{"num_hidden_layers": 13, "d_expert": 32, "hidden_act": "squared_relu", "moe_layers": [1, 2, 3, 4, 5, 6, 7, 8, 9, 10, 11, 12], "balance_loss": 0.00337, "balance_bias": false, "groups_per_token": 3, "init_std_router": 0.0104, "norm_eps": 1e-06, "tie_word_embeddings": "early", "learning_rate": 0.00983, "beta1": 0.95, "max_seq_len": 512, "dataset": "wikipedia_en"}
Below are experts of layer 5 (counted from 0) of a mixture-of-experts language model. Rows are named down (a neuron's output weights, with its number) and show model dimensions 0-159. Each number is 500 + 25 x the weight over its row's rms, rounded and kept within 0 to 999. Numbers have three digits each.
Before each expert's rows: "comes before" lists some tokens at least twice as common just after its tokens as in all text. This comes from a sample of Wikipedia text that the model never trained on. Tokens count by the router's weight.

# expert 64
comes before: " ", "|", " |", "0", " |\n", ";"
down0:519516489454507522534474529517523531488532507514484509491479506493481499504500495512498502504524441521515476470491513472494455509520498530510498515452471483495525486486506522526488515533489478498501491480556500518481514558450514484477508488536508524502514428527485479528517503458475526515495518506519520521511471477456472488516489486491538497469498514464454455461545500441541466506468552486481513509522529506460464480513526531484461529486494533510469486486467473536486481514467498
down1:528565483478442467466554481460537511478540533526478487493502475509481518469522527497483509529494500479479500460474507498534493494521506472498512521514520504539490488516487449517495492487517489488518506512470566537489500545511514531475474531469503528506514492512466517498497517523471470477529512496515556463471523511509508516486525485463527519504496491519466486465439485438482541495521487481490472506513467472518536493481519486493498538485479500525477493481476494484487499508433523
down2:496537489519471524507485480485517507523534496495498501477519505513486517523540464468521506480530509506526498500468547548496484490547468467471497528545527508494554466498444494490486496467494502497542502476516501520547480505528487541553512463503446506458506525444517510521535526511488509549480515486533518491505480534512465494532543478523534514499518447489526498478519547491483465484520488520496500485454466528483533517519505510485491457464544520510483485494505480512498511497498466
down3:518515503504538503520480499502512511496466455510491524482467510521477463474495556497555545486460489514496440479510476492465515555520503493464528481465515530513542497495496461502532534513470497513516454478503479448505472494472523506488488514522469502468529445475467492464530514527528467499495470509497512499518431511495504491497481523500486520524512489494496462505515468515496508506486485492479503490459511552479494517500500511534487498525488463475497487529569451545491493526534506

# expert 11
comes before: " |", " ", "0", "1", ".", "2"
down0:520511530487456528566478482516467521517534499536512500493505519495512515474466478473499499491468505482513484491505549561532505529499498462523544566467544513520447502526472548456501546492514465472496502467473539552472491478496523460472489526472498491514489538509474498535493478474486526542482488526504516498507511486533523451486505522521500511468478554499481493504500518475472463497498494498506483477528494489497465504487489510516486523459492509506485455480514483496538504499460497
down1:499530497532532495480493503507522519520467536525492499496516501480531520505493455519485471501497451531492527468493546498509557496494480481527512474514532468489529506519453506517486490526522506484498547498551528538517505523498528509540574491482482475480504497533468461452492506529534493519473478447545515514495461478472511485512482509486482528503530513478499519475538488526504438442463501468529477530509528495472544486496517472515493493489496492508515490490503442489486530492467507
down2:482457492528500474481526483501537495541506518450442487496510504513513506462468536482496485495511483511506419520503505507469489455503507463504500505538505494498519562534545489523462506471521478513459461511499477497476546509495479554461502477470495492509512482496498505531492534509440481495526514499483505492479533498530491498482493506501505429445524510480514481497540507508508504512509553499467516506481521499512485515538478503487518487509516506433483557527517507527526491516490506
down3:500533463516577482484497496460505534483501499467489497487538498499530534510545512423479503477507490500493539474522521462523536488500492485485546460516506502519516510531501507489456519535492483502502501505487482518491511516518507488501483520509487472461495488513503505434535490536488517492472527502492461585477547504497514450513478491513512498544522479541481516523482501494546454527526465494503452516521517453496533494488487521526514478510499530473472517512479519514507527492499483

# expert 169
comes before: "–", ",", " |", ")\n", ")", "),"
down0:471502559507468482493497499456526501514499513485534459498510456554541509476485473442503511470558495555490491534506502501479469495450469501523510445521496503510493516526499536476521499491503495438508473458482485514496516470504530483487481485522524513482501485556533500462490493528486486499488468503467553553488514550508467510536543522523493508485497460520486490472517496521482470494539537521504514511518516500524527468473491510481479505504495506489458459480520490485506521497522524
down1:519529513474501489527503500475544494471503486470494489488525469513498502529481475500458486491490503536495504464408494499462517507501484478496490503453472486498528451521468521465507494508495479448503528520484465511503536552515478497504488534488506509515495529521455487475514502453506551485482485525519503516487510456517485490476468469505525437476497532482515532460515486492442495507507534528511463495481466494518498558469509498472478501506500503483550482454539469494479517495468493
down2:495488497479565468474513499492472529527528477471507500499515521520512491485482520476507535490550474500484482502528517443484521462488500547495505518519439470495504481520527470486484510504469510502535506461531509490532500488497512476518510477480522526520502492477561543526475502489511518524525488510464532520564528538485506469494472533502436523473510479538510498476485537484520478530492509540471472475499467506506511504479553461506459522494488458508472502475518489510515523469521456
down3:480489523532510526468462529520499522476498539513494493484422489469517503507499504526495466552497454539479542467480488508486518529469502488479529510511489484519489520530511500533499482489484476478460500547489514488494493508520459522507525473515468488511473504508478537477504533530503494518475519506478488473501462412476499503494499484529483520470496448523471454528495500526541446487489509492545486507521489498497510449516450466520450505530509457481507512505495550498482489499493508

# expert 59
comes before: ":", "-", "\n", " Born", " by", "="
down0:506498461536492489520527479553496490510523514510495488525484455539518480507518479535484533489497518546494509478480485498472557566494529496501514494480507511475531502468504481517511503475514502507538508500482451533521537468507548476472459510486467485483527420514496516488510520487519517438482545470491526475477502551540502497464474488546518494506528511483492483485493460500488528524506494507507516542487482506443528483506466508491523512540524505465509528485478491490477505453526500
down1:493484535531518514494453543474484478524521483498493490511496487475540518504455503456500455467535508504494511490473532496455479522512501461522517462512495465464464499535500496488520467509534495476495509506491481523488502508513502523519496487515500455449520509500469551522478500519512465474511508503512494515514484500500509537478492521515475500454446491484492487443503485536468457493504501480501500593486498487513492462489537489478558498454516465491532478467491534495479466505473546
down2:518475440490517486494507509465493501491492544464513467484510510510502534508516464544510516489466485524495507527529477502480521458500525475507436526502537475498486492495503510485497477530524521495513478524530499484483511473516486507491501492460502556516490478488505470473526530494501521513472508524519463507517469512454477514482515539451520519534482518484488471513462557486531529509491482544450512496506526519492458487567479487521526506521433506502498485509467517473526555525492449
down3:523531522528480523558484513480476499492475515501494463467498488482462549460499540462473482489516484507494485441495540514486497556473443488521506467468514505508465500478492481484527504511519470464517485476487499504471506482482496504482492490571456534534559495494505517543516436471521505554524484512505519506512517504494485467481485449504497509517487517491510493486503541542502505462531510494507488477468501530501452518472521495475480517494498517482517529503496486514510523471541545

# expert 51
comes before: ":", "-", "\n", "=", " information", " by"
down0:482507507521465530485508501550492473494520501543532510501491457508503496527487535522478504492503554514517488436506544543487489513451466503484530500486506497463517480491516495516543518565538475474498489558506477506503506490516501446507472479501482498487542504520535505500521502543475479448517516572518524488481498496524500508538492491525476444498548471502523528519499482548511493516523534523491497518498489478501446524501491490519491465503459471498447505523483476494506497504480501
down1:483484534504528502512490448488498505526491489517492516473474496496542545460485479455486505482488512505524466492490499451495473509487438490537532462529478511503516495516524488507487475534522491546507521484472520536537495470480499473512451535491487478496535479494485504555501523499498513493510528521502490471506472500518482504500463503435462501487536516512554500512454500498527510515495516481508487477494515506499490508490532432501481525526489411526570492479509463494477518494520500
down2:547522514496491479495494525488520449526508501503538507548521498456499449508505503491492474452470481498455529488497516494516508523553513493519476490519535496553519440493462495544480486475470452502502491533549487469485522482536472507494484502498570512516459517515488490538488535482492529532545483535530468507498502478477527513530494505483496508515518518494484503529529512565518498524514524495471580494508494517508476476497493531514499488500497506484476530526520505528540496498496502
down3:514478494481504493546512483504552509483471476509516545460486512500510469466511547523528521482519447512458552483541484495489518474458504506441480519499502529519496492486468525502505489476505518545486486469513468490544502496464487524506486480512499455501482510464515486496520510476535487573472502521511477496522482468500478482483512521472500482492537459502500506418498516451500513522516507512473502516557517507489528485492536520527539499487509469507516476449485488468541485478500510

# expert 22
comes before: " ", " |", "1", "0", "2", "20"
down0:514541500516518497448472492478515503478473513552522493435467504486505532483499525457535490454511455484502451519490490530522523507490551495484444516517520497469493524509494475467464494512486477500481463494489502479494525520495496517539511506468497537520479504496440461471571519486505514489506523485534522520491495502529477499453523535531503516481512473516498462484506509552510461509523502469440523504502442513497489520532513491494516523522529484489513535495515497524516507507493546
down1:482484486524504507514492493504438531465503507445469522517462525510516505503498530541523520506519507564477455508486549500509490509494528475470491515535495489464509543533557479522500518540479513493494531522506545463495508505503452536531503467462459497536492520476461518461492519502511461513485499498479523496461505482530472494517497553486489499493514534511491520450533501497503520497497463482522465499503538515535499511468513454496517474505493488516504539545488444502475475496535504
down2:469518533464532571539511462516538469519499524530511494470522487510465505475515488441525520523475499506466481474496498530503481534500469492541547505485456464511493514476494484451530523528518467521495509494503497541511502468482550514503515509536491513466493484518506482495495482482484528489525505519501488521503519500464533432537476490525502518495528490510521516534501486471479495471494459509502447493509549558457492464516486487476467493464492526538501520511482531472508500526496508
down3:486432494526525530592546483539466480512499524507494461493506478461500487500474510490493503486520489511529484476537445487528470541484507491488528503496504520532525468529484504485497493509493510496542509463498502522533499465493478518489503470555493440517536518497519483508532527487521464474490480526498476533487514493528479499479473505492504524471492514504466522478521468429531470502504466488488527531478478511457525454521495472477495486522484504531495474483510511506488539513481539

# expert 41
comes before: " a", " been", " not", " be", " an", " also"
down0:528478532506491520483514462486501508494496521526516504480478518483491482488473498547479503480523557481523507505481479523498507477517462462518473451516496490478476530519468486482510508486509463453497513492521522495544523504502487496473484484532504449483561472495523502478473538475468462545467513483524508520477492491483505511503489522512491517501516527503552482505513499469440474459554569463541441493471514489528530487510480508476461483476465472500541458482519501529493492506498478
down1:492472530509528493512517534519498511485518538500541466478498482466522534513523497517454478515483498502507535549492509491528542515515514503527505516536468532545496523511480555536518485527545519481513527521533510482481514500447493489493536478503509515554499536544526521504519455525523491494496494535475540481471494528527485512525507470481478503499494514478509479521509470565523488488521539469504540527480513544512480479495491519469509535505494477474454530485517548554501502467481521
down2:488506521491535531545513493535480523489499475491515487497486496508493474487521506463510502523540493553487526541481537521498482470521486502472489531485540488516485546435522436497533520469546471522499522455470497497524558457512497514506489481474482521487459519507456483478470463497513482543509530472519514504517489485520503519449524512486488504469478499539489491483530490477484493491489493499474513497516528506527516489499516468497508537537483511497501491504450602525500497517510508
down3:509476505533566517493484504541520539520497529535510520539499460554473493531455521493512492495529512474521488496502489519516482491522496454505499481515474485503507501490495519479473526476485530501487473534494458525502492513486510489515542514519502500479553513505494541457526495505499518524513515533480443483536531476464519492514489542528510452493517503513493526549500525571511520486531514460515532539477518530481521529516509480521505466444559500468454512517497503507507505505535505

# expert 132
comes before: ",", "\n", " (", "ski", "\n\n", " County"
down0:499512513499516507525423534488467505501517510502489504494474464489475538487463502508475549524547484513525499471459490514506461496516509517452489467541508481502460493510487496475533504514506501471430526479475491496496472516482487518518496509551488519506472486475494542512486514449474476541501520498492504436497474491482520482503517533488488519505490481467490476459535503545507549510494460501480467542477485473510455502506513500493526491476469485472518520531469555495477496461548492
down1:520455473505524485484524480475487502438499507498514492526506493517493491532506461516496504489460483530489533526509496533507486521454479505506499532494511475496495512523524488484465453506580493517514459505458453480491487497457536494487515527472500494503520511560468504480492493475533512466500502515505483528483495505569519469486531485510519489486540463476492524523469489475527544483504545457472507461508519490460545514483486500476473479458467485499463476468509503520515525518470460
down2:512490512468478493512468468545518487527518506506483514518470494531512469506517534515473482502563456518499490535478476492506478529530516460461508473478502497496485519488485507464474472468522522502497536480505523511512511511509469502534541551490472513487547525496485490515526467537477502502462507546468537504542510520492527557549560534480466525489519464518480507522508509476496485466485498534507515497487494514514535515454456511499496523569512488512494465521482481489478502484535542
down3:482528485490482489518474448519492483518532495482485505500516516526515488467516468490504507489475514498510545523513512530489493550510464522476508526504488500473514457485501479500501486541539501507483470478501507524486497584477473505536530540509454465465507522445479545451513499513455501504522508499462513499517504519461463515496468513441502484478534505465523472518494519520491562479514455494449520492495459498449504502456466483493504500526501483479484515496521474511514524466503530

# expert 28
comes before: " ", " |", ":", "20", " Total", "19"
down0:540552472489481525468451485542535477455528492500504473535469517466508502509525566531504510524508499490522487459504498517498456541476523494535493511509468515494471447477479521499466466477520489497509485511498544485451490519519466493555502504429502534490482506531471480477501494487503549508533497515508540461495492518465477499510505524517519490466510519474498499533541514487491526498514461541474501509521503471466524480522530463526517510506468506488483523516491516509525506523532461
down1:541509528512495500503547537499465481491478488495488494458526526493531499536485480478498491463510468474478469488565487512530500537482470522509508485487511483504513479475468522510516483492543495527520497489480481492476485445491546471473553484483504503502544484464543455542460501509504544464488491489509553500515491500533509486486517526525451467522543522483501517505490482536511476486529508516531507498480507516514513489480525461525471549494525462495571503494522490476521521514474544
down2:486474483513500491497486505493504496472507537480504565530491479501495498468482498553479490434534497479524558488484541519513527473482494473527451488492476473508504498478515513530512483505491467480495493548520561542482497484492484460452489525519498428505495516515485543463545538509473457492526492520490515500483467472496516501473478475502509523462495538510457491516487502501520492509474509515469490554479523491489461484451487505474480457544466489485505511491525529468518509493496503
down3:519476499489487487525495479514506538522509506513464452498514468536441486494545498474530492536487430488530496506481525498494478514498498469456516538500487466475469487490507482496501521457494528476516538510485520468534528460474533534530494496549478427510504525496524503502512517493517516464476497510538530531459466476484517477514507502516541521499483474488506513501539487430500497478472475477472524498507491559519513481512473505513487516483482522539524484484483503508502467534451520

# expert 114
comes before: "–", ",", " |", ")\n", "),", ")"
down0:457497511497521460470508477517496489497484502503515558523490515513502490551477505527488474484497508464466534487460518494477513486530478487497499468505501469486487489528491511471522541445493500498473435500482519524532491480499518509471447466505484479476487514509502528518471529531502453488515495530515497552479448470495464524525513472516507543446524524545520482484479540511507482511517514501551543497465516512500476493467521518500469514503529576485517478476475476500485474530526517
down1:517521516522504486538480504467497563526520503488527513506560532499496518493546527493491500471489508542525491509519471506510453490531519541458459525492500503502471526511535505521556460491502505520511546508494514492479492534489471513528517508489510499510429526493528497505525487426479503500486489447523547486499513522481452466494511482477497546507517531510488507546469501470500495488523505537505477448478533465502471522530471524486479503505530515502526510492453506481486469495475511
down2:510501506511555538468514547476483501525513486503488511559478419486502500454465497499522528461561480483488501466480502485485542498506505493504507518501504488494469517508511501447489478515499504457498502518510519529473493473520487498515478489501518486533472527407483487442496460501489492533484504497519514508516485495511514493497485482477468490465520491515484486519514531514490512500505517514510478462473429501503538553481467462548514529533478493544480490491514514486504496480517465
down3:522506502489496486497533446557516497515511445528474474461501513492517524473451503464491511505496532508466502482492476481498499454514480484541479485466489523506495495488437498507530529502526536479544485529471505470448444533515465526539544511444476533508502515536500508487525498511499522488468484502534501508525460500525487518492501548528502460500519501458514498496526488473499465531465503502509468435510497500474487530517512527514502456463499473447483504497503491514490484508494497

# expert 109
comes before: "–", " |", ",", ")\n", ")", "),"
down0:481522539516507547456510490509471486490483514506520443505527493543456478516499467509451472431487527514482525483496505468512514490480493459527498524497502471515567510511456507467504528500485538508495490481489493511512488490492541494496505509567488475508514507474518507525487509505526533504476496500530506497540523478529502518529526521558526499495498491548500531494555504559516538487517496456525471468530488491491506462480455471490510455476500536524496485499483502475488480510510546
down1:446488485508514497476528516485462486493477493467525475463506474491527474454499518514528455501525462472497499481463527531499502486527500537459529529534505514481506503500501524463519509482546490514520499490523544491451497528497481516498484527473514430481494489521496486486482522473478472488514496517458550522482462481488504475481538508507565535483484476473451510514501522494493473514511523467534526483503517484484492451490482478518475504505549530504487477532441489529527474504452516
down2:528494471489455485501476462473495497475469481509534514516507568472486505532477475480523510478511486532473459509466513497503460505522503523517489513531508474489537511491499534498499527534502481477511516538475477545470435502474493470486530514503517536488523498504452478529486510513508452503458458512512526537480510422456515525466491476524488473509482500503484468521524530466481497500527499496498530508555485479487497521490475505499475479510502512467460472521558457532515507485494495
down3:526530486506458484523522524521525506514573484523490444523530482489505496514500481486487510497462469524515541495537460486491505510513490506499526514502501503491497502501512546534543463519492467525524517513531517516524501482470486467488449532486484518514510466478493485522533521465509540566510515477504468475494480526510546457483511472490505519536503500477485479515475495444485490533524521473490541467565474462505536506487516531457510532488478467502496464495514481489495479507550504

# expert 135
comes before: " a", " an", " the", " also", " not", " been"
down0:495463505520508483530522528455484482524511525500506495540463499502491460442516513541506499460491505502429466476519499497528522486487505514512538498508489467473469522504512490489513516543512459501540504483486499489480525475516478497486497477515460457525471492534530437525482520473494496508506508504522534494509465529537515536500484495486521502495522500560508449512506485500468501483538562479524495537458473498526452489514468504503460488461494471468528479530518529520453480520504493
down1:508492500511456499504498493488560518476499501487494496496460440479496510521468513495490485473520499514515486472507479491531469468503495472485520479490481526487470472536506496514481528488498484467507551516502501539505484522513510498480500491503451470491464433485458514508487522525454494495506519538518490536460510462498549509519469459443522496527484469508506492520449506488481461501505517519472464550418498530467542513548520498531525460501478521489517517492521508520522481494531502
down2:458528480520509509499534538491466500472523541527507503451500484475502491502516494488487519485470517539485512524504520537506524470503528505493476494554493482524483473525559496527538469527531525468562500518525556511508517485474527501506497519493509493519520466543519527536510502479503476493487491481475502491465518531470483474508458431462479514495538514466491505522513500504511532507488522476504461501523445533465503519511457473522525504497489509536506515498477523545567513527491495
down3:534502479477515517555475479504501458510503502486507469507500506523487475500540496499472481463496512503537503526502498511453509497479464525488464460468483537536529534524473544522538472515487519492512476472521505540500509505523477496488497537520503486481529536485524507462494499513472500535466498507446503479517519514490446476491494493483446565506517516495497467554497486435481534481539490460523501478475486501502508451481528487459473522493443486498544471492486524523515507501468501

# expert 177
comes before: " ", ".", "10", "0", "1", "2"
down0:495476500492512473498531514493480470504505496498486462526489479514528502503506496489504477518540500502541485526510497489513495495458540476501549474489510516477488520506548499455524536504517573523509455511526496515553491489548496509528467511464486465498483508510491516498504489437516511439459527564517494464517508510503525530508478487512525514536523542514552540479500475459483516539503520513543509506557482464486530466486521501478514520481520512493493521517546478479511541514508514
down1:504508511506511514504483508503544514474495540505513510482477463502496556475487516512484530518532467470500490549528486487468481525514451486549532430471476522463498528455521483506465499506527476508495498515500531499498501493474508470503469526519513481512586473503482523499539491521447512488526444465482479504508526484517548491489492481498477489491518492508486498498471487477509497513490465501492529515480576532488546460529507503495506495495452476493501477506475495549486503495484552
down2:440522535507502484491523421503469546535527518513500501527501476474552518506520492515462520499520509509519476469479501485475495535509496501484477539493498473520524538489520514542482500520500508518453529494511478495460476525538516535529463492488510505504452519535512531547503457476532449478489490502539513472508514502535535534517517532464520524508551566488514514489516506488498520524525478501490512487478518473455466512471484520511506491517531508499507531507461531508512523517508471
down3:481509512510497500485495471495492510500530530479553497540516506484478484522473537461471523520480521491507489482483516453527444468508468503520482486493530455490515479515489481519462506511516469489502462517486482481501484562531486481492483529512454546468497464505458541484489485485517506497467497484473495460498481505480486502477525470462483520546488543504526509532554519551452524535458510495515492466498557498523494486477516497499496519498479503429515494492492498523508455477546494

# expert 149
comes before: " |", " (", ",", "\n", "z", "i"
down0:475516544503477485526443520507524492465516488497514529540501496466531504499457499538519507478477475490505511514479488517477475505535474523536553495514479534503515511513526514464505453463482547540475499506499480491518466469461519523544506486507559535495522513532519512516526536559476484519517546515472480521498458516534504514504517518447509489439500452500477539492484509483522489489503518511521525472538484514525466509520488477513502477490460517500493520499491524488535466493545492
down1:521440495469521480522496513531502490574477515545522466507507532450500485480510533488429507484503492499448504541511478508440505501503487532517499477473492484471490515496480482503507495505502488506569515478502485487496458488484494518546508477503492477512553485513493465535498498506511463487480499510467473491507514481520490524521496497508506494472501524462516482543481494523537491485550515508537519496459522536518450531510495518476477504507482482515453485543507536492476528534454463
down2:516524464509491491491501537484529577491541484467494490475468495491464487517464478530472545468534490540499516507517481514491528466536549523507499519536507532461504502509477515509505534526513514502460508464501485476513517507490532530514496470473490504492483478492449466527516443507539520536507533489527509482514496504500503469505517482546501475486561532549536463499483514509509476508520502459507523493474525470532519493459537487455496532492463473491501500513534480544475518515500498
down3:538526506553516499526545480449484521484509510507534510497483521460500464494452482489498476494517531441520495469488546503495515480497486529500525480525479488513503528500511478504498510525479498476462549540509511493455545522477499486499468440444454522459520460532467502483488489520529524501511491479502478493484447502554528515507505512513486498540522456470511460515504485488465470520508502515457527529506459493505481499456478524507555470497501526510491509490510502483481512521477519

# expert 45
comes before: " |", "=", "==", "-", "===", ")"
down0:480506497507474503490469512476449513485479501513519484510496530486470520529520510527511510480469511513509453534530523504483501553518504515538502532465448443472517470498504475523481437492476536500443490480454505506525506489502531505489533487535513479478525531544507552499536530509488522490494506492501469495497493477500502509458529518551475473464488544517429482518528528476473474542515467521485508526516514483505503478501478491495498492474538514480515527532492489474524501535447503
down1:512500471475517503478554519508474508475517512464480454499528488471539505508487482479500520479566512484469521528559479483540461501437499492522496468485495540523513502518483495534478542499493526498497510531511504507497535492546479520527452487466511487499499494483488482499512502537466514507540470523519509492471537519454509530515533526475504450533493484515532534494513502501458459517579511528481517463502501488494503515478503460465499530531473515502501521466548515492518492518498505
down2:459514472489517494492496489515499474490515502533495523439472482513499495495469491472481461464479524502511517485481468473514461471467534469517475464512521489491489502514485531502480470466480458515481509517512526468492505465506509458486470474483443509525463465541526528460502488484504487490532510555487510515461517525511530522463467484499532533515461526483536492499465499528523475505461491520551490433513510526527497510526476498487498479485523510479450500491479524450548534515504531
down3:459506498503439505532504518522532488529499494536523517502523492508451488477511465507469502536541489489503477495496512518503525490464513538480545440532535547468480484450490504481523494522505532458543507512548503486479503514501485504464488531540525539512482458505501514489496525470503503521498477544513569504497490479538457515478478494503480509530518503507521506525488511476467537539459496507459476534503524474508521551537532536500491498480485516483537515496489508474499472498468523

# expert 172
comes before: "-", "20", "=", "19", "|", "10"
down0:535524482472519511472519546483512494506509498527491478471465497534542534502476481553468501525541478511525497478470508554514470504528479467477462464534485513485535444487516462475484494498527451501485537525494470475474488498507483488505454480499461451515516501506486467470525537495479495474477528439514517484491509478479499528519478512489520447526466465544496456464509525516499504485519503495508509505476531520512535505563501515522454480478498505515523503532517481511484512486497493
down1:487467424450519456481512506517520539504495494490534481534491458513480523545538498498519477515498506481477526530485480504513519470513503509505421507473480497523533494502507532491488522497510513540508442497471503482488492479521513482475491487455489526494486477467490551484474501528507530473496475494564514498528498536496516509489468477479467483530521501534472516491489496484535499473500448494467490474529538510536502537509528491525499504462503517433483488475483485545508468483507507
down2:462472484545522544502468501459507469559458520497482522484518473461506504479526469531541511517500479516511471526504515501506514530461494468478486476489484485502491538466510539516481507533522488522522505494531517449495475471503530552515479535485489492510500517495467485501498518498479507514493488539536548517549495483480529488538501488526493556498487488549509478486507500529518536531512513513525458510534508482522531471498520521470473502532529534492531502516511472504522521472446561
down3:509530492513533514513501495503478509466506539491421474541537514531482504530505498440465494551516486429523513488578482540533487504504531517533525495477486540514476499525457500532543435493507474531527483556497517506516514539496464524497518483497486516497500454488517502477491506537525479500477483482472540465503500471533493525517474492532494507492505464472498521497504497487501512507524496483478513547478492539514507504492507503490494503495521490508497513494541518550493475465500503